Below are experts of layer 3 (counted from 0) of a mixture-of-experts language model. Rows are named router (the router's row for the expert), down (a neuron's output weights, with its number) and show model dimensions 0-191. Each number is 128 + 32 x the weight over its row's rms, rounded and kept within 0 to 255. Numbers have three digits each.
After each expert's rows: a language model's description of what the expert responds to. This comes from a sample of Wikipedia text that the model never trained on.

# expert 33
router:123130096132126140169126110140121107143149137141159146122179157098057132084103120085113104131177103119104111146081082107076111119079158117183150151186101118126086146125112107127174084172117147094103224122177156127139194162107117133079089144147174151101168177098104099125141163183173165145127150171089097107138121137110085115139060159080103137142135120118149208105111135170178104174105076109156147107095078111127088140173149185145179153063137073161088125152121160107173100157104146137126165082154102169112143166114080099146038152104122098140105143101171123075103104134142119158
down0:093126113134109166070111163137094166085186115069126132180122163161107081131141121084186102170174155119125117093118145193122088124113116110147099117112103103092110157119158050088163151089119124150093115121099116115111106128187171119119098149083143178168180102083179111076122126071132110136143138106133158153097087122067140106188101093142173167116132127171146156176136121095056121163129152156182100184132141115169095111146114120101121128083151109146209107130120114084187161138120106115195095161078095129126120103145142091105125166094110072129108139201130104097156160134158070056
What it handles: Adverbs, hedges and discourse words inside running prose, such as also, not, then, but, more, and -ly endings like popularly, mistakenly.

# expert 22
router:105093081103119176099109053156146134144158151154151144101115071110081109101121139092107110108147096111108074141060158093102081109100134120097053144135172085160053130141125139146123155191127094119117126141136125146102118161068091126065072111174182142107177074079112183118142137123149144125105153107140107102160099096147161062134137124065101199179105110152109144141112126106172171131094068187140174128178138112193151140185114121148156101149145111140138151134109108091163124080135134144066066122144094119110153070123130147165146151114070149115170096144162145130097129090149145057
down1:167121186134138079177134125143154132088125111149118129110163149146133136143117162167108132120093138127187106171146114138149150138098110122130143114117098147128120113154095111106128129083102148080176126067144110135121135173139089145166145167121109115134068160092119100140093136146116135140148203198089112137143121164106115163149114086135174098084136143088171127126113165105087097122133158110132165165152056214081142142114179161193162107088076114127108114081129089228073129123104071119181188133153148092058126185136133182139087127121099122124200178105105081095077200101169158151
What it handles: Words and word pieces in French, Portuguese or Spanish names and phrases, such as de, la, Saint, -ité, -ão, Le Havre.

# expert 57
router:155115150138087162119142103190161103134138144155121141038081117129125077173149095123046133118154126139180082133158137119087169157090079120161168109153076137150132153142168099106107059105085110103085129129169113089087116164151127115072153113159159179111150167093118104133084134145163095096138166055150133145149118104114149118101097118136131129079120115200104129110153100125196144128103102097147157109134185160113057132123120180149133083155150073138156044116129154120089139056105055107135107088147062103113085114148171136157189130172112134105117127058144120153172122123116127157
down1:104142150108182150130118172123096123155151123140120108158112153136168122128054118171091105078089184103083156124149177158157120174127107127158131108158122077053148103130143116163180076112090131194118110114146133131093101084117134112074133148189085164120137087117067132127128134109119102195110182107126084132122215108032141062159154136095132106173145172112068112181094100170139093150146102171137106172135120124123126124129133152141152103084169145060145128138148099096139107115184110147094122092076085068079129169168180177111148126109183126148080132156109161137134149096118163103
What it handles: Sentence-ending periods and decimal points, including closing ). and .", plus decimal dots in coordinates like 53.1092.

# expert 60
router:110025165141144116124082121130146115136141114199131196107102117126125069187101166154072139140099095131116076132076135107099132116118146157143086118077123061202133133080153084137173085127117128145116130081129094125129127167108140105067150105116098149108189117094084137146147123117121068140095151116072097119104097065058189161179105168133129091184159130133100124101157128212115188167141133148139141066156109120151095162142139100163162140131143113069097124127128145123126168062164116135095136117180058102114114157094120146105135167089104128120125101172123144149161098127168090083
down0:144107133152134151124062144129099115148132213123106094136126190121156126105147120172152184083082146142107204161117187092163112164124110141104228192172091100137115148112167109138159124159139133104098059158128080106111158109123070107146105141132091095112161166145111168143133143136132088118127134188157101097164143095129121114118079121164159114099096136177099152107157091190107111238098136089087128089141061150131087151119135123129170099144050222136163161138107094110162098092156171098136107103111152172133103171120138133089159123129105117153129136134093116119152095101172136107
What it handles: Capital or lowercase first letters and pieces of words and names, especially R, L, W, tr, bl, as in R&B, Rada, Trilogy, Laos.

# expert 51
router:202077136117122100114110136134152120147166214164111135067121071087103096085133109107101083136146065187103188156110123081109115116138122148093139069120143130198150118089113117160137081133148124156087171177115131142140139175133110149147132120134138137105177081127181052053154149127138133129157147095182121139132133088070151141144135151166133122125138085131101119087140132169085165190149095094178147115147064119108155159139213112169204128084134109095074143049103139116176134118144098131117143123144094098103083122163156116105134092118123151118179166118128176117136079120140157070
down0:106137165183144135128150109110111135137092098122129159122109162093145087150127112109153095091109153116090143089103157150144085102070127110101145136054127135123112143133047127060103126185150137134100146174088154085156128082119112163085135192085155102147185037157098162107104147152124137082094119101142167136118174079163115158092121164103188157135154113089105152196108136135071103104112099176146094118102142168192134088107142137093132072148137133139084204174172163098160105099139140134132095179151154074147111118111088142167201140164114126142126121103149106157100118141050137205
What it handles: Starting pieces and umlaut or diacritic letters of German, Scandinavian and Central European names, such as ö, ä, ø, von, Wolfsburg, Müller.

# expert 48
router:187137103117117148076132145152129122147156108156062161101086120150123112147097134139087123137123090082111134141117134115128120144088183134195078140122087118143113132147129156116165043158061092098132137131130112163163143112072090167173132125163159192100133153069185118115081112144167125142207145059123075140085099062080146149110135151058141148139110201108124142042149131080140153108145070122179143141102151129124122159138131120133142178091141102116085127101138196188129126115088153154110161078162088140111097159189113167200171143146164134132155101114136143141117142196130118120
down1:143109175175102188109103149123070108124076114181147156119133187076153141158134139101134148174086113045137126129105139137138113107040118169151063114183121143089068128189133126093184127117107129101079151124155083124097152129151147085140131119119127157089174071086126193126109124154149129152120206131097139122096184100167191191120119128228170157149123136148112123099178179129132066077138148096154128128164084142097141150110091122101135126130168160137102111141089136087108174089108148151080170117143164162139142134140113120141079153123171098115127164126108159180156092080115121098
What it handles: Short first pieces of words after an article or quote, especially v, f, l, w, as in v-ise, v-ibrant, v-ortex, con-ceding.

# expert 11
router:156067157133130127181117137156129061138127125122120165155113093154113169068069128218072135127142156108150115152126088132119181162149170128138108061195124115170164086078190173167110103097114105117120122127172140109109107116132114094060137210148137079117139096087165128085119146107178125095146160135160094103159121129100145161158068130118092108163149071159085181114125179097153139157145093138148118135175083132102063122123140133169148086159117116132082074122126123154142123126189100136110121092134143139122125118165110154153101141176116110048201139151181107108158135130059073109
down1:111136113146094106121093125124081089092132107156084086067144168097153146161141102183095102179133162120081171153141134107150131170165131093142131139105082157137104139158104097101170117151159071094158146136186122150111145121079129127106131215130165097152143128156097082091178180136142086109113160138104095094100126143139086092110163193136083086165176103112137125159096140098112055131106150144089146203174157133191097174155066093124199164096105163112146100192107131108130043147159150089101114126110127141152132149166082087104106124086211158098093158097125125160138117136155149107
What it handles: Hyphens opening bulleted list lines after a line break, plus en dashes in season spans and the 100.00 in election tables.

# expert 34
router:110133079097157119175131091186128071138138151154167122111113100068094137161127167182126132088138168121095116108145127140122109115122122126175095133143109094141116157176159139099091071171093107112073193047130113107183156130079121088118150114150157150121152160108139137183144212141150168147199154122142098088119132162141151106173079102121081067135084136202096202134073151115136122208188124154197141122167114142141101127184156140119104094101108139080110096103118106108121120127139089132111173121189164104115137149051124140131133113105117123107151169155102207101091109129150153136
down0:108082186192129116121115173114128156105109165137145166088130166103178120151142180162108129147092161080165133192062108112130149142090137122131129130097112180122165137116075143177109074157067182116121068138148153144134156158171095096149195080145143095137173090107130084170145067172095094111106215123092110120094082123158145125133155137104181146144129074140153087101133136160223119124132141138100174098091114204105117140094083161081161136141125087116158119145137190134094063125116136100188133097122108115109086093138153108090147082141144119128176120153148137154095132103138075089
What it handles: Conjunctions joining words or clauses, chiefly "and", also or, but, &, then, vs, et, etc.

# expert 35
router:132077099128160128133160111138164156150183171218135193046109175110097132128065124084075099111150169171123131139140152157109079154094139126113150134103159063120156141067137127139137144180115103115061138103193104117121116151145095147117098113135141095114133093053228091083161128093145106136088138127163117105131120093084175078165120131154077135149067134141132177130123149105133139149130083160163116123146126102168158133174136166155185101120117130158145153116099133076084113068131084138154114134114136184109066161156162175135089071147089138087141149070106144136119124147126178097
down0:149103121106108119086164080178166134119093115166118136095129043116111091153120128133184129100166145122115110179137088056153205110149123076120122168130070156109082123128144171152133160121080143126127171107139152112169172132189123134141132157138132109065102225065157102208155116154124067164153142112125119101125110196078141121078099081153146158132123152142100104152111124115111135156119096137077136112172098164130169160106170147175124121185127095152106136052141122161089174124104103125105061112144109123099138114144084111071097161133204093136163129120117076122137166142170171113
What it handles: Accented vowels and short letter pieces right after a capital in foreign names, such as Vélez, Máximo, Víctor, Björnsson.

# expert 58
router:105108159115136150122052110147199104189125130173124143102098062162090163099112114112082102120075146166121098123110125138070148105169149100156120094137135059117166131117098138115090086125088143130103169093114178123120143148157115150103071104161126144107134163105155151109138117093173115098123157098174145157147131133114108127143095132141099089075102102205100184129126147091181106143183107085154123118108105204143104163185184125173159070184126138069092132147100160096160138126129109123139134066146102075111113158070086197166050142113119150067147153081149134142120053141117140115
down6:109133132063100188126123120092098094183140077112093097116202139149118128162093148117162108142091102069153124108127181026136084157128093179052150134111176171083117098124150134175173110057121198079141113113167106125140088123193126133098113141154137124148098111120145112172158129148177181142093155170119134167124155119109082141133101147053076118100125148110146093113144172111107168156116161152122136121141116150111179113094096069146064147089117112165113159170115120098156159115136099159165080131157131111161184112162128105131151076133097117133113156079120148167063116181087092130
What it handles: Plus/minus signs, decimal points, thousands commas and dashes inside table cells of election results and league standings, like +6.2, 5,942.

# expert 54
router:133130146112102149145178053126168103126151142127122163046099119166114136072073189170110145140066152133101152173132105118106060165177148171153134156170099137175132127101147122139104049114119081127087135120162148156113137070105137087076144183160170070122168128104207139087083135088144159074123172150121120114125112137141172150130059146137102096143133124110087125081118120121171203167169080138170094159171085199117128119116140068158169122151102130086054095122171123103108088110148165149144087099115147153121101119154112140147123111138073122130168123154132137123116155095071120111
down0:127116182156113091119115129107101187137100149166113137142158104119174136111149098109162131133069105119097143097165116073133110120112110094144081113134118172077113109174120138132156145094168160097104107100125163117122095057142084134167121136045171117227132149169095187131134138157144106109112106188145113135114156097172189109107137135159110148076130172095163105085187129114131132115084144120144084134119064076121128140095080076115128125103098171061103100127138141127148210103156142171134145119093131176255108155173155125136149143144108091135133132169130144140076113124086177131
What it handles: Markers at the start of a line: bullet hyphens in lists, table-row pipes, bullets, and See in cross-references.

# expert 42
router:081107137139141134105082098141151120157166132149152170115117108100135144165153110177104093101031136123157176213121089141109117126113143139180105135107119088135118130127096105131152121136044131079126198162103136184159136127095118130135082127150173157102148067090139119106126129121146080119202170094134104089062079133065160177123133174087110129186136192101126124076153103139127157083156123156181120121140139113156100128166141120163130197092141118108107086070131087132101111105168160132166114116196112133103143209109165196137137131134114126168129100107135142160117084217135106154
down0:103157188138104112114047102131108153105198120127219096142121134101165140138199128146117089105095131187075141098168105115156164102091146120145123133129121179132131138156159105175098099146136163136143168141144107072113179128090143164147114104122120098073138168147098162120088138081131162131129168141116103108121111115051141155143083107114095063111143198118168114119186148150076107130149074144079121145136147052138123106147098214124137119048133107196137134133110128165106082090116141172104126144132128120158149115178172137160189123174143123065160118088161140136148112064162171112
What it handles: Determiners like the, his, her, their, plus the first pieces of words after them, such as inc-arnation, inc-ised, pop-e.

# expert 31
router:125146175152136170117082144137179119122161147144101188088080129121117101083093148109104140103106122166120176104125116130069162159153140111088134147166148133150113182143138137076080140147117095117135182103097121090098162110115148106119069095170174134096127090108129074159133160099172074100158150160102121079130102082054118099136063150157112127181149107133096178113105151090116166129148018124150106112153078154130070120132188092155199117148086136138021100076155079120162147124132084133159154093166088134101145107153117140105110160117158145084151182119151131140176081100106146130
down1:089103087107199114097126090133125107114180089146093104104118127102169050063185146149094073108153083138115072140104167080080120113138125140073145080132168130085081147092124173097132175135074098174145109109085100161049081144147133163166102122139122175130059143150135119173176101168141121132150170122051163120169107116090153106102104118147131129103179151074183076132152145138114109196124135155097086044059118126074118127142142102107167089144163157117131112104151101149135091174100157098113137113148111103124153129093159148181116133132171124101158134122141151125179110156150154115
What it handles: En dashes and digits in sports tables and results, like season spans 2005–06 and set scores 6–4, plus pipes.

# expert 49
router:143136139176147131094117108127175136099221168164153166095101131072050086096087198128108132156069142162140129153086161085104119129132110139129095138139124132142076153145072140104086114149087148143113176087117148087087086130075083154142125158115156114106142127144135033147125170142182148091153162152092109105086074133133148119147070140115068140115155066106120175150066108089138178099140098136145101121133160171132108132130167103126125169099154127181142082102217166091150125098105104123161099085162059140108117163132134126101075122148128177125157132164106182082169110131156156137
down0:133088157132105126128123113120139123094128142188091126166164084049125108123121149115103141106071147149204117088130094092163156108145116150139120131098064179148067172125162143167100095181185123154106133147134111141157082084128154149083093125106133128195150143127162098136113097132123126133112208252072160103117125150174150118141089129170104105131128156110163107044129100107125187161157122119103078133148148083119210161108149133078098183146098122125113116194169138139151140091128081141159182071121095178147118133115088108171104128167081109106108128157139131127157083114132094137
What it handles: Last digit of a year after its prefix, like 201|9, 188|9, in prose and tables, plus commas following years and time words.

# expert 19
router:167120122108094126167168176159115116149134098140157174104102152100101086103058180097047132149139091124081193103053117090132103127155166112162116110132069114155160144127083128115128095123072096157115194115144161165109133122067098133154125186155140135096155114073167127167121132163164096177153119135163090112062090081100181166130120092114138103105128166137109208072122125107071199099111067148168138136136138147144107106173150119175169083128133105137106133104121113140091110069109119126105157129125081118101173131165154207174103117132120160116106141101159152119084123188161120093
down0:140089132143182097174086142089113149161181123141121114123099131136145178165121057175123126101165092194088066129092131173145086127173143128128104141149113133154138204159102152147135100159114135161127096170153076172120168100143123164151132190134097150189106123139160111150149172136106099142076091098178055121086130110168151175151112146139147175146154158216126136129141191151122119148183160163146132095045130089131113116175137106111161091082143134111123131131142157147181155138123181162130163211170162117099103145113137118106132201173108131144173060101084162139094114122148113135
What it handles: Word-initial prefixes and capitalized first pieces such as co-, pre, anti, semi, Re, often in awards lists or credit tables.

# expert 14
router:092065085118153105102103062142134070122158111156132141104090092102136103170088140107088111094115088105103126189145135098091124067122110147125049120155158118194075138116165168086132085203157129157131141115137124151125116166126173128117057095176087152106157124087123157074104135132156138092134138099153119097122122108104092075176137172042119137146111101194103093143113125091182182170136094174152182119144128128144140162154132133195171154124168123098088113145137139118158175105145143148160125105158115120108128160110151157179152157103109119125167109112153158153115060127171113016
down1:160163093124107141166201138143122158057122140091168167138189146092103077111163180116150075172104175145141156096156106112148169127121091126090108091208160130133109169141154131116066120095173126075135081135154094098136124186091145167140118126124129127140078166114111044133126091121152104090144128173152164131128100135112122074055154132143119132148104152103137110058121188109111115123109130190113161155157117145188167086138113115094109114104140061180164158142095138129079117124134087090092134126115101130111140180077142077133133082188137152186154098148117074110120169136111164202
What it handles: Single letters and particles starting foreign names, especially d/D before an apostrophe (Côte d'Ivoire, D'Orsogna), plus de, l, and name-starting pieces like Cl, Viv.